From a checkpoint of a small mixture-of-experts model trained on Wikipedia.
Training: a variant of SOAP for the experts, 3722 steps.
Below are experts of layer 7 (counted from 0) of a mixture-of-experts language model. Rows are named router (the router's row for the expert), up (a neuron's input weights, with its number) and show model dimensions 0-127. Each number is 128 + 32 x the weight over its row's rms, rounded and kept within 0 to 255. Numbers have three digits each.
Before each expert's rows: a language model's description of what the expert responds to. This comes from a sample of Wikipedia text that the model never trained on.

# expert 61
Dash, pipe or bullet beginning a new infobox or table row after a line break, plus headers like Personal, Scientific, General.
router:188161063136117144091142146172163143157098073099162166104089140074150163126140110173152121091137165095113148181141168088138159185154099156088136204150147101095088121135127092158106064106093103093151117113051125146146115115076119143150164141151130099190152153182160153132145134100162122106109101123157061072133151089097160140139119153084128095084134161120108108127181099182136083173127
up0:142124191134074152120093156149143098091133131066164107152123087017184092142137136146123075097118109160125147149148141163132155102150110195115109103086106091079147127097134117140059088128147091152120102185092160110116122118181111171095150159148158069089136177145117106102125137096142169156190122136119126127128108158163130101121116115198146149135072105086130150119047148089122139191153
up1:097133125102128127089081128110125126120183123099131122153171036164172117115152157161157175121089066087101174167087146139168134079088152173165111110114100140086115153208124079115122122114163127105186156146095110156129121183151101162148150118126097173148089089094102101089120146163077123179141182113091093064099103151128099149181134156142160111079147083109119145079088105150131087090114
up2:091161127073158175107124076164089126169125089151180216088127096095137155097178163101114120152137113092093076206153156067136116097107169161079130140130087122072147156146110166133092103179136114130101140128053084132116151132107094106124174114188140149128153104114080073187109195167108151116151117157155115145123121148100157099074118143160100098155110110145150156158124067130107132130120
up3:096129125117127104173187123160109168068051115134102173156155135115128102109153120137064124112041138109172158100155137143145141128122168189179122143121071111094121142238169120130048128141111112114114119145175120100139129123105138141069161097157109108169127171126077103091136155141141107126082091172145169130119090132205173106167153138087120086133163099128144163104179156117150137110133
up4:118092134122066185149118169187162167092147129146189143159107145085121110090099131153105091101173163164171163121109108132179107175142051088067087075115140129127152119131138105135167140093133116143125107146119120144076114125086168119110099123119150202139131128144066149126121127097100147121094159184169068132203131075092124088137117108119189176112147125130118135118136078109172194072160
up5:169133133156071125168096113189177187112126129145099145178144161175154164123166136086155114131096100128138108157114120114156167134144054119107143093143124122074185078151179143147125111129200118131130119146194073131079111107105151137091121087169112163185124126146064100113105100122149145149151063105116103087118100160126126073166150206092153099115103083129142091118110131112191121060115
up6:167158160161081144077141043151112159067131133169158099166153107123145169095103107127125105126112097109089104128121134126118109166161159114139088170072153167168181097153117093140057127090108087104157049087147188144137102071129103160116154181085110087182101164118109131118073125104072079109145120149164152176135157123147113145137149135135159154139135135181103166081090084170139088143131
up7:121111135086135156161128130129190091076143124075138076126102122042183109169097142118126104129140173128101116169143179171145052106112101163143113146119112114133075144126139130131048175105168120112117148099098141179116116139114125161127107123131142092085106215123125113096120134165128223111112078128173175126160128178121102130113152164088144175176109201088139151135135069153158135122092
up8:115089118095177100118112121080121098154153100111164098071171146120072150071148141224115043128075115124156121095113114147160188210145121149072117077112128111076094144191078122100171134119173081151126110135164145164168090138168116120118103165136143120120126083161155097171118093082094150121151167178142109073144118142102087121154124164109113120110152108126182127149127169136157110124159
up9:123137085193090149114147131106100104141118172125176129169147111086100200126147126104131085096191151129167085109140177162142149114094101108132155102135135090114151150094181127117136142087143147134131114218099100071153136128162167147099152149123169167136132123163111087090129165100053162086116173127060103141161130138144116170066111118076106143115101076110099175115104126134155149226090
up10:151115130094131115078151123095190170147090140180099037169112131145164162090128166147173093063126115122119115159141115130081134158089092121130138152127142131071152143133134169081157141081190102179153074148120153154126164082106106154080127109126143106172154146131082104143061158167110128115117141168126104102140054139168159107115166185087151170128137184168124145075138068117081107163130
up11:088111049127133109122134113072128143095124131202117151097066129102201137117211097135179120143113118111096181181105156096151158138118071146133168086129151187167100146127141160159156154119138128147100115172108091130128162115130134163178140100071072083102202119105118102187125147127067126184122166087173178123131123146107155108149136161144148078080153123083104121102141100118157099118121
up12:108101118121148100169131137053165176140135151146146177131103167054144168092156164135125106178106124072133114109150084173173123160109091091141162156130179138062086142072098096135085071115113137140152103123083144052095101123176074154191145095158213138088103119170113151130151094091119116162158103154147105143145162137124093157138156088125155139125150147167143121083132130118115051129141
up13:094131097147104125112072085124132118088154093104116105202070151112107139092153176203116147136106179157131118161116150215155147143074121152120102123090136159139162094188148068152181122145115116162161122160114145091084113118150120172118122098121125114139113141120131060120099127186122133081125140096077053142042103104131139205109119136111079091152154159119095095115143096146089083130147
up14:134183169137127096107127130188113078063132117086137152087104098127097086103109130163152160107146117108180112143099119117164161121117112162204067173082168137152122197160122145132137049108147096113129157092193134154112131118161156205093152106111104113165178143089134150121161119101140108125163129145126143047138054170084070144158090156184126103121119154121112138097122113086129122106176
up15:226100082103120089115158180148103185110121123103128133141100152122165143090093106132099122133198134104110151070090095169157118112096079126086140113164113129090159194206083105133123170139146109104130099185104184162176117167120161185121137118093133158109211134098148124141122129104162091133151075172157142095104159143152137194100089118150158168137141135142154079092133142105165095125124
up16:174095175164119158134137145129082098073100102156172147121111149100138137102138173120120124158188127130108108152160145124119133164083140152163115097178139107109070124073154088096084064122181138064145125133136082145066153118105109105114064115082102215062139108198174147152144088133144119162165122155165139106197144130108116126110139128139134126077154085168191136089182124084135108141110
up17:119135162096140117137148197109120124091114144126150118078108166179091087105088116191112038061135103125096137123111136116142136129132112197145128132106165080119134137153123106067158145143146102119133094159083142127151134109142167140180067122104141186162117105114143037137135133139049070135109125140091159159118194126152140129094117111209158107101163117120134134161180055164106113160156
up18:174139176150136152135207063191117158057130098122122075182097135110158144105136106088154136085184145170078164118161158174162169101181122107142135124115146126109107125084163149145135133094165084096111111132036125112107100149144191143062166100129100138154132130098114099133096121099149131160112130117129149114145136121096096061136131105072163108150189131126179109149184085142174094156122
up19:142101104173128131167107064130141101104129149130111118149043129061131124103189097086077117152133145146122157135173102129081196187124112178093105136142107103123124138167144102171158064095132166137120115159124066103136151091154067114163176093146122193152134106136144096114091134108072163075120101148095154170074138131168142162162115172118187128105130094072148143165106160090131071140119
up20:150118099066117073137133108145101179123201165131110154153177084119154134050090135100131119107149104112144087107108092108176091129141097167129085113190128189117113126118133110109144084118151150081174100126139107142120095120145138067122114149125161171130154134174108074137117108096157081172156195105103143126077093183106145092160097077169089182127167097161155191114162114143086107072158
up21:142146124097162146110152130099124153126144131157145062169104098091164181138123117153163127158156118096135158136192157101183135131143136132145146167094104169113126124198145143054143172148163054124087124164080151162082134120078157106118134108219125118152189130101120111068102123128131161134142178120192103150128149101136126128068110145138068154129203105155118184076161127099089099083111
up22:143169123079121139103156117121129187190150138116127208135133174149124151037094149207112163134151119133123074106119160121169105184086105186118140131145133145086160092088154179113170152153146068119115131158120149165138117177130097092159182099155174148110151125102153120131154110090115071127202138127151067114091114111105140085078164112133098191131134120102093094101074150118131090125109
up23:133088132110162091119120173148112092143183125139203134105122122131131102110144119126133107194220169103149116108124143182121135128132109140107168129153153101117130156141067158163118117121146134172082142134082119117105145108102182095127187155145156162077136220154158155128142152065126115058167153147114111153124105060135052136145099137132120157080142191053075140107149121163126179110152
up24:187131078148156132139093138201088150099056221135072119154104168152162196137132155104167110207093113131141113190110112105126124139078113126074149150121127138164067174140150143144087135091089100150081176162178115111174107156153112109081171114154155121139154156084091102103146124104106130181066156116184137133109166098099117160103113130126143091160138107115137154113123114153087122105113
up25:111152117140209096179075113103126135114145160113157125113077151127080168088127163121167091071134109150137151093148163130110163127153138181077078135157120127102117112134151134092132124093149077091160127141083148133164095076153143085057148118203117110151152142084098112125109123094144076146142135115144113077113164134090142111103143113182198136208177177105113047148193142140160107127127
up26:161100080106216111130134162108133114083114114103093098095124139147152098150126146100178221115172099142114137117104148129075104123108145127168127165204170109065139132191105171121086078150111149164118096101116110099153110094129118179158159106067143157110109098088130126099154090146170055133095095157138162153132049161129124182133154097098174147153150142114094109186129109164142094129140
up27:216091111167164085163145145149076140065097056116105116120120134090137109091113150126149116099180127105102145081139113071150139094154097080097091114163162113114127116162134110160144116102137130130101198122178077152123100174158107178093173136128157075129137170097123130064077087178134116102121125207163116105082158151123149134113117122184170137178161124142107123106158090098082153077125
up28:111151153139135092089097177174108184094150139134098098182175090153104186175181117096157129121178146110140093129137084154177170121111146100149081109134113130131109106123160111122150118140120125183095104069091118204113087072136117148151088111080171164150099172076170105168149113108150123147048110103078107106093081162074129140120141142098138099136109155076138152103114125200058129112127
up29:146140128114074158117120095155098162075121183213158142127073124132122148065158135081165102170211152076136089154107157148122115103149104167136129133118155137105148139120103151149145052058156136130169116125076164130126147069167110122164140104143157138129153102127126081152040111085143129084139094116093106123102111145115122166105184112115168102073101121165148159163085169138119098185085
up30:159078102111126159086140158140128125105146168106154061176133158117131107126103135118183112119112129076219086107144153074140142108090092084111088137127166128154081074176096139125099093175098100080133177172143115176096133101160169182130171108135097101177138085147136086173093127130107142155117154181125177119172101138138063147169209168141128118139114145180132120153154139121167137181151
up31:199098142153169096127100094115170107132126109128157077181116137082153091134104131150143166135151100109121115108063109114127167147116120115092060166123110160130150126048130157180160142103123084099144094134134166116102153075063111138094130096098190167150113127184117125135131162141206093165147090154174074107116115126057100188091156166104127115130138128095105110129134116051134204115131
up32:172096155119132147171093114180111165105152097195138133127109160100116072086109104092128139105078159110127199163171139114145121151141102127116139172117130103105164118153181154147095112094157150175155062169080157138179076102171064159179122086125170111134117173109152100125093106155155118133100130155150087085113100084094093155066163145171175101089182160129157191114111149093085097138129
up33:082165126136129107104161127150141092114149113106123165167124151148114143127167120107165056197220169137115157144177166131206139119130153142129134075050197092123057107177152146154128162112118128061164153130106060113082117113137136129110150079163112104124139164057138148115136127092160090143073124160116174162130140177106104144105176135104164111112145108134174098088144149134093131104097
up34:198153121107104109103119100149077167103076169147122170135122141095159166072049098154178126142141146100144074122186142130104061178118160113144082147129192124145136130143101107141103115133156121171106130124128172123146091142137095124137122148149150115157077128083082080095150086081111086096083122171156100120139184091137116184109146077146129064164124189064184171093133121160140099119136

# expert 7
The third digit of four-digit years after 19 or 20, as in 2024, 1999, 2016, mostly in dates and tables.
router:138074043114085196132119166118098073188131154114097140101112143062175110127106112166075161133088121176132141094145165113135137199131165140113112124129135125134124165130109082111128112155146152100120157093140099174174112074092142168135109128069095082142139100100153148138112167153173141165112095140136119121146148145088134093057140184075091117126086159137175100072138178159172073165158
up5:097117149117097149105133136120126157169083193126176131152103063108113116097168111103141107166111111096173148172118153108166113203116106163112121162172168124114092157100080149153112155126126104141144168209155109136112146122160081114168117112101129115106146165140076129070159151171175073137101106134177120198177162109147136155111098098160138098094048159185132172188100107085126163175129
up6:128163156143139129164095123115135104137150152086129165138086144114149114113107144133163106158040098169094113123166151110144156155057168102125175145100131076092114096129187171147134098148158116161119157094121102151101070098134123127061143117163205117104148093130118134109174113136190105166092184129137104145122108112186103074142120161126152171150104055132164114074089069208113180156123
up7:121142106134076110142110088125085102136158115112162125121120095083134120066122147139124173103120081115148094166139136190164149135124192127109089126139097106172142155092092122166097060190094110163140083150123103149152136126118063153144143184132106192111075157084154150146130117148142113086078120142132152151116094176131137062149077195203130092212124183095126086155159172132126099120119
up8:136146145142097115177118123186085172164162096131143084125110119043177144107139123175238100154083060108172142115153149143073089123151122166098101117117196109126105145111131162151149106140085084138139110169155066131111147154113117167135085132113077160126138122160106111157123160135122132130098162104179136128076134129172091123092130086151104178102119135118192082127115170176184081151107
up9:121114133100133135114091105153103062171171089097140139162137036140100158127122111165120079105166142085095135123169102140106115121127123111167103118139093137146092160100145127146179146200092090124176082207132096127156093168142134160135093054155115072177125120127118154119117129093181118127105127134134201189108084103205118164136119176124106152063092105153181129139105151084158139116105
up10:173135142101159147140128109049191070072178147108101208206139079147113115125155139159122141166142128129084085097120126157126190164151085168104153148090150118117119158137108106126124092111095133104157114142131210186112124160109116173094165146185121057145151106122087183115094083129125106169099132141176158140158102109116076120096120153117198124178139151119159154119155135173150146131145
up11:116111122065121110163166176141150107131116145109172108142128149092071152192132184067178123136122148177089147100128162181159213119088097163146123192113149154124148115133082174068168148129128146165132085125094167153139084087161094090119116116100154137073065133112138105097112120135083160146062153163105144190160086131171093112101156119076128146114105170084155121115134140180105108118122
up12:090100137116086106122199117128118109151149100078155129103128078143108093111144139106153120101161140173140141148159178172087066155101134118130131062083163111149171189082102122172111168173127173118153178176129085102138160090113167154071102149156105105146162160134115146137102113090182119157129176183125172145112118090053124134106127061085135130124093148147133098042112110164113166099080
up13:165112134115094149189083124090125154032130062121107110143133093108150194123131145108157106178095163101092115051150057169138087165150120189147163099165107094141050113124145104131144128133110114136139143107123130143095109128150137143144163134151157095122092133140109133123112167152179150091200122184096123111089169108112166168148089094100164081133101144191159099094164123118132111138052
up14:140185095100128156145103099139137149098128156153144127138102139062199089199132133144188143096105137091078129106111136199121118122128112147079182118185102147128155117184067139125149107093106123143128108117122127104123194121160143109110115069086155115134186152188074109152145104085108109096127044129182181123144098134107156121114175116114083113106137097177168135123149060125124071100082
up15:137129131158116112185151110176094160119122160172082107120152170090096086070145179119174165156137139164156125095163085163130069072108123171124108109164153133100116136132198130075124117143089153135161152164096125078135040110128141118128078162155137153131122130104073079110135135117141142161155128179117165142139077159107109125167170179111130155098145028156172095154076131102104149129071
up16:128140149180118058154118204187145137120133152119087120101141140130086110103180083146119135116114104112077089094138072136175109205110151122076124104112144087089103135129114086150119128110157154104140126056149047193107131135161116106135144143144054151136124132131090135136147105136107160130140088196147169130134143165116104134184078138074110124178133156100178148076054097152157158124164
up17:130102130112128131155154201083123111156120149129206180115162148171134086135186195078090088084118132147145096133141180131137157123080119096160115122119109114073147198146103107122110087064138151122129116136077125093126124109107161113109150134174103107166149149034127148085155125187111134150089151174095090138200107101166084106114191102109122172127111088081153127096102148146150147151168
up18:177120148122130110167129141110141111199136168112158182125108142136132130132200134090145087134113096151075098112117141157143124079151148102088136105172107148129116086133162073152165164061075185150107180111125102065154110065092185149121128156137161134106141153151137126093121176146169087179115183113078118161148131129155126138112107078087162162163135098115091123054134086094213141175130
up19:138104146146155132150092215129088194146142118131128122203102122047147154137165119156111120127121118156155076114089145100107104202174105134098122130117172175106096141087089173135103135169140107124184081124164119112134181158137114143112173122168145087111102125097137088090137179097118157147079120145123123177117090143121048120144074138084153170133159113104169156098137199089146071129091
up20:079133117166145148154120126196111132152120170120153121124149171103106163169169150143152162188127136147119128132151101156151140068156062123121137154163131095130186095123090080140123150125161115143104136195083196138093085133092128123136183080104165129090165135135119125117142153075098120190192173154164077136068109144117082161126134101056113147101130128179180117075167177163076121113155
up21:131128115112112088137099139134146083140115181115182117198125127090114122097123100136180119117103152100167106176117126101152154160115095148190090123120126171157135136075144148100117150082127217166092109138147151069149124134146066104110210137155178111087084107135150174196122117134129090135195107063061109112072097111081164137145095134109078113170125124114102132130168108146185087107129
up22:110127092142098106159121102128090119112111135124104087150148110151137181138108085090151147124118095137139130098149149151170085167179165165182065073219135120085144151105131109106145150112244107069124110095136136093126086115104057139165149154143158142094149113100086135183133111155111122077165122117127165123141117148157159109120094138143138172203111095159113087139100133071202150105081
up23:128115102162137118166137182138154066117148074152113139134127137138153156126165149096109135115073137141139095119078135117127081085109162157176135123044092088145106126160103150098101119098157147112107142176151065143092133186070147193135136098116201157107174122156152028083088083091146139158110123107117103159153109072176169141158152075123089159135141149133161129108117168155191121108165
up24:180082162139131130114100130134128196129152080128141137138093084167077157141158168177160110114142175174113115112097198129156124122100129140112136138101122138152117175114179110126127174158111081126121137058115080130142228137151116179125116120122087082122131122127148138165137105148181169117164105150082112172081152098072007150105102133109127122118168134145124109059140124058115122137136
up25:103164078169118089075086142076077156128102120120131163083175160109121110118109088115165138102169131108114102135060123182118100158117170103093120137154099201062176090090106152120095101158143135098141157130107107121080175140117100118070061122130135138107139146066166146135158197143118175166123139149093052150106106143148141134150100154120163119098161164112180194184147160111153134142096
up26:070123134170167102144104140127080152157086160090133114089227130129150163111107155062107143118133139164105061109090111112119105120127132103125092098136092152157134163061164150156122164093175185155116155148128110121147091087119102146136116133141116125208104154083109143185164152165162115158096173127214106180104151098128112162136133127083100163129154133094174133071103110089107107166189
up27:089087117083117210104126131145127165145114133095134165095149142166118078152115134163130113141105028118147186152149133097157148140140118145060134137120153129125088145087068140145126112132084117099094133143122105116067113080093149160110182161186125157121200150058132113115088123100146162194142142139203075144158105106108076129132082132202102181118123139125144102164169131109091102135114
up28:000131063146126049163150143141085164125147164122155192135098119117142094171149142096104118120129148122123119132154191152137136097069186129133120125142114193149151130115124067115082145093130178126129089105125128090126079096090178165115071135129097086153135139155099147126175101081158127126178117144134182114164156150156093079146187125169137165093112115128102136090118075113146140159115
up29:074150113147127118153129099130039118162091187113120219137163106143123111098124142127071143128149077128133149115109106156131158148148192078144089091145148108101139186144115101128088171121127189151081168165083158152121082101083117091165188129129172149120154131122097093116203123134127107142133177151126117195154137121118103126127134130115057171136193107105161121060141113121135118154195
up30:127091115110120126180114101089168090180150098129116106102156135107146171083212104130177106078183097147161151085177172104111103144102139142122134099135156161144120090136133108228122111113130127042065126146129106109146107120130130178134105109080166108119106159138069194081109120093098075162164128138194102165113114058099148138189153148145137175128108120119160126086108153143128158134145
up31:100165127071121116158122076111132177098141149125115198143107124107160167141140147137111134219100082109074071104138137153132132105148091148099151111065111097099118095147125082166176039150165073146125138094161107161171075144130112157135152164149065105116116119129111110158116113160158103145153111183121170094179155157210120120065140150167107150170143145119120097107133164122136128173191
up32:107176114150116126113124129141169088087094099142151116121157194188152141146143143161150144101098165151139152086101153126137151093075170125180081129151116121140128171070155070123118187149130184085076151107111121142080105175089099186129170172058138107162125053104108143186090120068154125138101164153130158129092124141151129145168134144164104091161173078120182062137150144120132134073117
up33:097124096173112156072123164172051148079140132131110183120138168131107069097134151125150198149135087123084144118105113113136108205126140165134145144117134117111076102090028185142195121120139141055100104160088105180146145125144116136096159148065097165140144089110095142041122112121165066182122120135176132136149106140174087105083113147135137168126145113105112128123132154122145131133112
up34:017111099105132098095110144114123125153159135118144116131112118113075114097202119110167163144143124143154121091164135108126111144070143162090154163120126152168173117089118109169131129098197169157159097171147126129098181105160043085145066085076094134112125094094112132125167129157177151147116151154138093128118152075126155101130077173112205091211133101161150132117111094087122124135146
up35:100165038163067101132110182159099171118176180089164156070081148131178112085167073130106092103136141090101135178139116096091072155090154171128186107158129138152161169129161112123046165171135078163125118161140134114122134099132094083132112122131128150075092143124118118163087154161142174082133142149098106102102097133118111120115162170058127152125125112164148128173096073106149124118098
up36:147178130114093109108165108132093057080084156100135192149081091126143091127175112142113085116131109142073152150177180159122051176137160154221119137129160137083148108169113099149096118109109150176157199171109148159141166155135140079106148089133163118143133139098069126097145096148160073177075115124120107095111118121097073163118076127104156112141125151145134125160115125189116119187120
up37:161114133168114075134121141106117139093121137117154131161135182128173118092106166140106153142191076113119130086137060174143145090145128220173111101131104084117117170108147116149072103094135105095140103066167115142100109061149139038164098108120087094073167173189163113133106153125127118146126201145131111181108136105105107112127154164147128150155070139144221123119159146123104129115100
up38:117167119135068079136118141164120078092107126128176138123159140147073115183107133164063133128167140036171087114106183123131122126103168125057122149144125198120117088088165143141097125151108098096110175095126146128084113054109206175131160133127178117094191123078160089095127146090140089189101136161132114131125075130126123159135127063112142131090110157166128149143136174150138096106115
up39:115203114155086124126151191116138150130113119065146091174106110135105161160140129133087083134114120129127121079196112168140127102144077141119094141171135131117147120174111165170100218188178110109131109159141084159189085176126076113123126165147117094131161107137103081174154093106176125162141156046127126104153137107125188158161110103096101080166131146099125083110102143182141136133189

# expert 20
Sentence-initial There, numbers in scores and measurements, and content words after commas or parentheses, such as due, addition, attended, entrance.
router:159174137125154161092175174145131094161093112087085161093112157147168105150108090164099162163136159168105163165091175089087171104168167119096144162120090092170151092157153090088101094165096162149170165093165127093164165133089137146145095163148156092169169085167113170105167169122149139088090091084101100088167163142127167089112167156090089091090094165158098093126117140159156096160142
up2:117108102158126133141049121082079172116123147154150055140148147112162087124134122122107121089086125121134105137145102152104159173109135140112143120103137177090113105093134090131123133146100126158107165108077107210057165097163135096093141099204161186089127072149197095105112139156108135205180070128120136105113123102130070150106076168193134119123157145125155133105158129151062104134167
up3:104136110118063164131116089151104134140150110144116117173195144119110061104110120100146111086171161142151140126179084179136083121088120175138141155119155128110125183084126128106144137105155197099097144165094141103079098133166111097073100060170147164135151142042051092131142100148152113168110203156177111105099127090137138064112111097133144148133146157115135147147114167129110171072073
up4:090120115151139146167116117183181167094157142164132120146093145109092164084098146094114098126124115175118189154145129172136150113116057119157122060170081189103143104110070204147164185119148069134154110151080046120116107126121130125135118150148102076116144172085117067140061133132133124136158138124108143134109129142131070166097148074111148100184135131105177114099190134148075161102141
up5:147125116100152110076105156108151166126143180142121087169032124177168137112132155139127029118163083129116127116129187129165145155095082170128064146140124111151096131105131106057085152037139180104083138120121172117180156151170120129132107128133126149075174140091116102140148123146177136148137181135111131148149160186170117147136108102115174150133152078083120124104188165116182138126119
up6:087083088159108116140087104112137114121170109163137177143202162055144129167086179154156153145153123130123103164106098126141084124125097151226102114136162155110162140088102089152106136131145120107075074136082086193119112137142066118053150138115157181095107117106081107148180168165116147175096130149142110142144128042095126165142069159160122175116095127131127100140157120141103117141162
up7:056103149119107163142115128135109180107135161135148075140113100074171126048099106108126120140140131115167068102218113116116134109103118182106121143108158160141122097071112184163084183150157097149094131180085129149125094111211136143119204153101107165111168192112185149136093102108091124161129160094128164161145133108173151081087176104133160098137102136174166118117115123135086138133125
up8:149145137099122071174143109149175084106140087163172104130104172113177113184078143090142126108156138132114095152219139134156111139083152135133108148148114181167115107144088165138085159120115136124119149071114093147094149104112101163118131107223180146100130139124147084167187105147102099113221155133163109130132078121171130059153101090185140101101093123147147143129117093122048114119118
up9:130144125135090085164150095170107133159132128148126141112108162067143153114133193112157093134119131159129071116192142173206094121111128122135113098080089122114118114141151150120153119088202078111093180165131173072165124091148098117197075125158127158084172139113114152178155099139147126150133171104122183112106130096153126142103139139107102204130080072101190147136088111077111141075068
up10:122120139138116099147097138117128075158110153160115168171164124118105110080134145158113106158154108139096111094160069126136141088127198059119132111199142218130125146114098166141202122134108166129127105139115130157185124117096066134174159107147127113116062182086131092114143176051078101137180145093072126148061131128125155144176096133133135135131149093073159100111130185078141167145122
up11:131112151118113102186107187183111100147156135120122107140164051167108096155145146093146099094104107120137119168182101145155179101099098113143105161087139144079094070146188164195126058108197156147061123165125078113113127107051117088105213124083143132127154098148131157114131099089119158171148153170147169143121099106135133110143103096135078124070120127104110135099160142099152104140090
up12:123116175179135063171028106180118161124153149124090111084161106072128146114126208104145171112146077109123108125104113125138072061073134141153149154136136187112085127109125169104156127130176131097098132123107108186126138137080140133138109160111126142065125109053120074137091078136113142186169152151135137198155133063173097095129118136124178135106124144151151128092133160097106142129104
up13:141113154142078121091120144151125111087123125162101132112177197162128112119137176094097111172125140155094130160146117178152103150118075139112123148110133187132110113142107110129131126149188153172082158143133085097138133158093106186150148069122185131190096145069156089128133072128175121172147136169149206131068113137161077141088124042146197059160145106122154133139138101133067134095148
up14:121125120112091099152097140018093165149107173128154129139147123037145146177121123090137136131185115131107119142138102149170099139117105127183140111127149130092098080151072110097160116159177074132053151091085099108100156129149107186168109142106142154048150165062140106147122083144092111160164130121113128134137152104097113076158177110179175120139130086105089168126155093141171151100096
up15:144204152161124111191125103141094150115129142208148119083093104119123113115145148074082114166137146165138080101184165172096138135087071120120133150155116072138117088161135106130102139115176099114142216142159132126146111110085194113116116069144115151152141123094147102126060109169056123135159155086106087135120112136083151094122123037071152113146122096129138141146149138067146118125181
up16:153074165155087079133109037085090082156101199187164115169124117151098133142133192146107082116169094136128115147150213119169166130104097117133118144139119134116123190082108135143127128112154104186162116120152147072147156066084102147117156126080130155112094140124194129124152088131127138189149084114192152089145150118123131153158094086191150141154143084093131078106121130100152133138110
up17:160114122079100095212139109124103099129088136133173116166114089080132192138130140098121069106090062132071084105138102123101101132100122144166120068107183162119065158134102150080103106104131094134151122134130173091125125128095115209102116137148118121109130148071139086135120101079106128161191140178076138105161111121159103116077159103216172127149178123154085161117140159087093135141110
up18:159130160147090095145135084148185102220172117143148143125140113155137107149121128133046155187087145141118100139119108117137160172073082158156094066165106147133091131118137143105066151110149066170122127101088132200109153126163080091142135119063141114138149133144191048097110085111123163147144114133098136100142110105129102127190097130107160152170154123086143098167200092128128169123102
up19:167120131108119160171091143138121144082176154148204117133131111131172082120132098142146130070146088168164087144107096085092108128153094161121151149127169161081153118108167147192144102125147093121153055185202122185118116155095115079076173114121096168130134118121108132122132086178149134121201170154094162114198198083109092138156159121156123129114099107135100135104136166070076101126135
up20:160106094152138136094147143129101156163089094093085112153145124164101101116113120172138064117104124111157153171114129194128120143141140075136118124125152143037154075119114160137175146110127116166106151093152091137129125133111077181138164131177146078153127140099162062112114089112167150161200134115141178185121084091115054131138085166137107100137132066185091159117128160067094109201147
up21:123154159108150131162112119104073126150159137122174127164190130133115135091110172155099075125110102077150117107152035148099106133120103088141126161131130134189094158137110126087098080082160060140180117152098098124081096158138104138172110146182146075137071143117143074164131089162155129195124153183069125103119124105139112116146084143147124159118157096142178162128163213070127159097093
up22:133132106063116128161099120106175164092152150161096140110145154102091143118088119163155115097122185140116051132125119190127121122081186114118074137161155112110150090155072121096160137121144114135155102107168203172143119113098140121181072138131128067124049163105084111153167124079069130146113120101121169181111106097135157124178104111189156197186093120072149118115119141126143093164112
up23:172138128131121127151116158138117131179177138192174149134109125122089137166143123125103115124121113134170082159144125142163106076140115092146173153133192136162114117091145117165092155141159094202105038141114113067097099160122169140084074097123078072155126190070114071144143143132107155097161173132137079155130108161143067102100082140175109140135102141087099084195113131108192108161126
up24:138113113134125082136087134126109133113073128113138087109202143112099209132199132116145139123117093117107084137207086124172123078155101119137164131144129108144027152108171093161115150085180121151142174125132139175126170119101112106144126026147136137109080094103141090154082127156121162163080144088084114126140122092176103141133089128141200096148157096118114154068098168104110135121134
up25:118159123134147121131091066160095164136150180132128075136065134158132109112134137142134130174107140077123071099176100100194122163136113086145163156137123212113124160056117139084101132100152121111134113103163137176136134130149212104109141145088108123099158115087039088175136134054061082149166112126115164125117105104145196072158131106099155147133094127131129090119158137144126121065128
up26:111092124184056112193108083106098144095133139154087115132092135109116106121159111092074094127133114110134093104164060214095119166142130177111111182120167190125085140094069135141184131108131121120100109158105106123203131133090131112098178152128117090079106158091154106181131095099135109119114135191136192153155101111090101137142097097149176187191141142110139127124177148137105092146155
up27:144112122133090047182185132094104152157166096153137123111113082132131176162122120104133097160106146133116127141127108144166152129090180106170086100151171182115087118140105173142138133170099191122119133152054105133092124143069134122164145069141164168129141115069177131113173129080110157168159147134153154146127062130119095061144115098155127151233101122153106121107165092137139121206140
up28:130086126131129159131149072084201136117145066110166170193168141109129121152120115140107091201137104111148086104138098146192093155088102116109144054125124124122100080144128111198161103121170070117153166136121102123168160080103116083138154117158120133118128111065095130104098107097065139137132144165183085174103137139146123136161124112104048125102134136117149169100179165099124212152149
up29:139135152150133142111112102161099157091147124136141163199136072095115085112146201162087140099106131118148139144182120174134103081107103122123201127114135124092079118131098126131123118163186181149062117146074076096052132093113100109171088124085116137111095156093135077121161116134160151153200114194080140190105112139167085138126037144113138155122119144153148166124168124116150115094163
up30:164080137177142110195154099140181104156150162137087114144104094085170077104145124078084158128170091122135120109121126185091087123170118055096161103138138177146175125100157151165151104104154150073113173147117155165144105133188112133128125113121092126124188122100105112184114110178103095076182144161110122166110105108182086172114113143178110157075144118064114124132135117122105043103114
up31:149108126138126095165115148149132174122151131148108151129109153133160125119136113136102075103111163111163110071177121188203140130102109109196165082163147183107112122155121107093137055145189118188125115228075089151110123096106083161137097160126190134140193124133167106137198094120127152189124161156111106151117113083089099074084126118133160114128115098080156110097112128102134097129076
up32:116139124133081101164145128083097138136086108137152071134136033106114108129106124125089129138170080109099119139150117136120111149120114150170094094101204189133117125127124155137113238103159136069139072118186167139144071182114075175106095155174121139143084118122130113062131146164116103143200100157132182116207129128091102118100172088158160120127180127134165122139139143133156133144113
up33:103108163043108191152139181097126096100143115153198115112100073079110141132142159134077097109155115137133126145188136182129123132126084146114039135145153188107138139126117193159125095134164153099084128102109164103140101120148153112107085139129076126153127129090131105127142093161179137179129131134127105139164133083115172133141177179144150066081178062146113188149105116078112158094083
up34:101101119140134119188148115139098144143102129139139099175123120106206108141133119129163126110114131133189100093169093147120065125183138143116144180114154236146158126106124213080148180096145080128139104149120120075130157147105102091225133109092106117142177142157120058170126129141147157208156167135108111135153138156113149168136161126113124102155083118149075122119134105128120057095159
up35:159120137141105161142128115190135132139122108122174123175121033093123147134142132112108133173119134107108204157113107173141114125147129142167186133108125179094161061075118146181122088153176119069132134153067136151159052142094095160128119123116086133167110162146131093132057117156144132090146165119114121223139090124127048123135122124107134113136104122071044096121091119109102143112160
up36:135162141144126090117156134124140080118101132153167126179118126126088070156080138127129078141061094063154112128110128163144162175122141115135112118136167161146141086117136131166144111120154148101077205157097180081149093181116209111174134061142085163141108156155146122113102139195165127151148162125098154180061132106166148108133126112153139085168173197156132118132169135102129100048163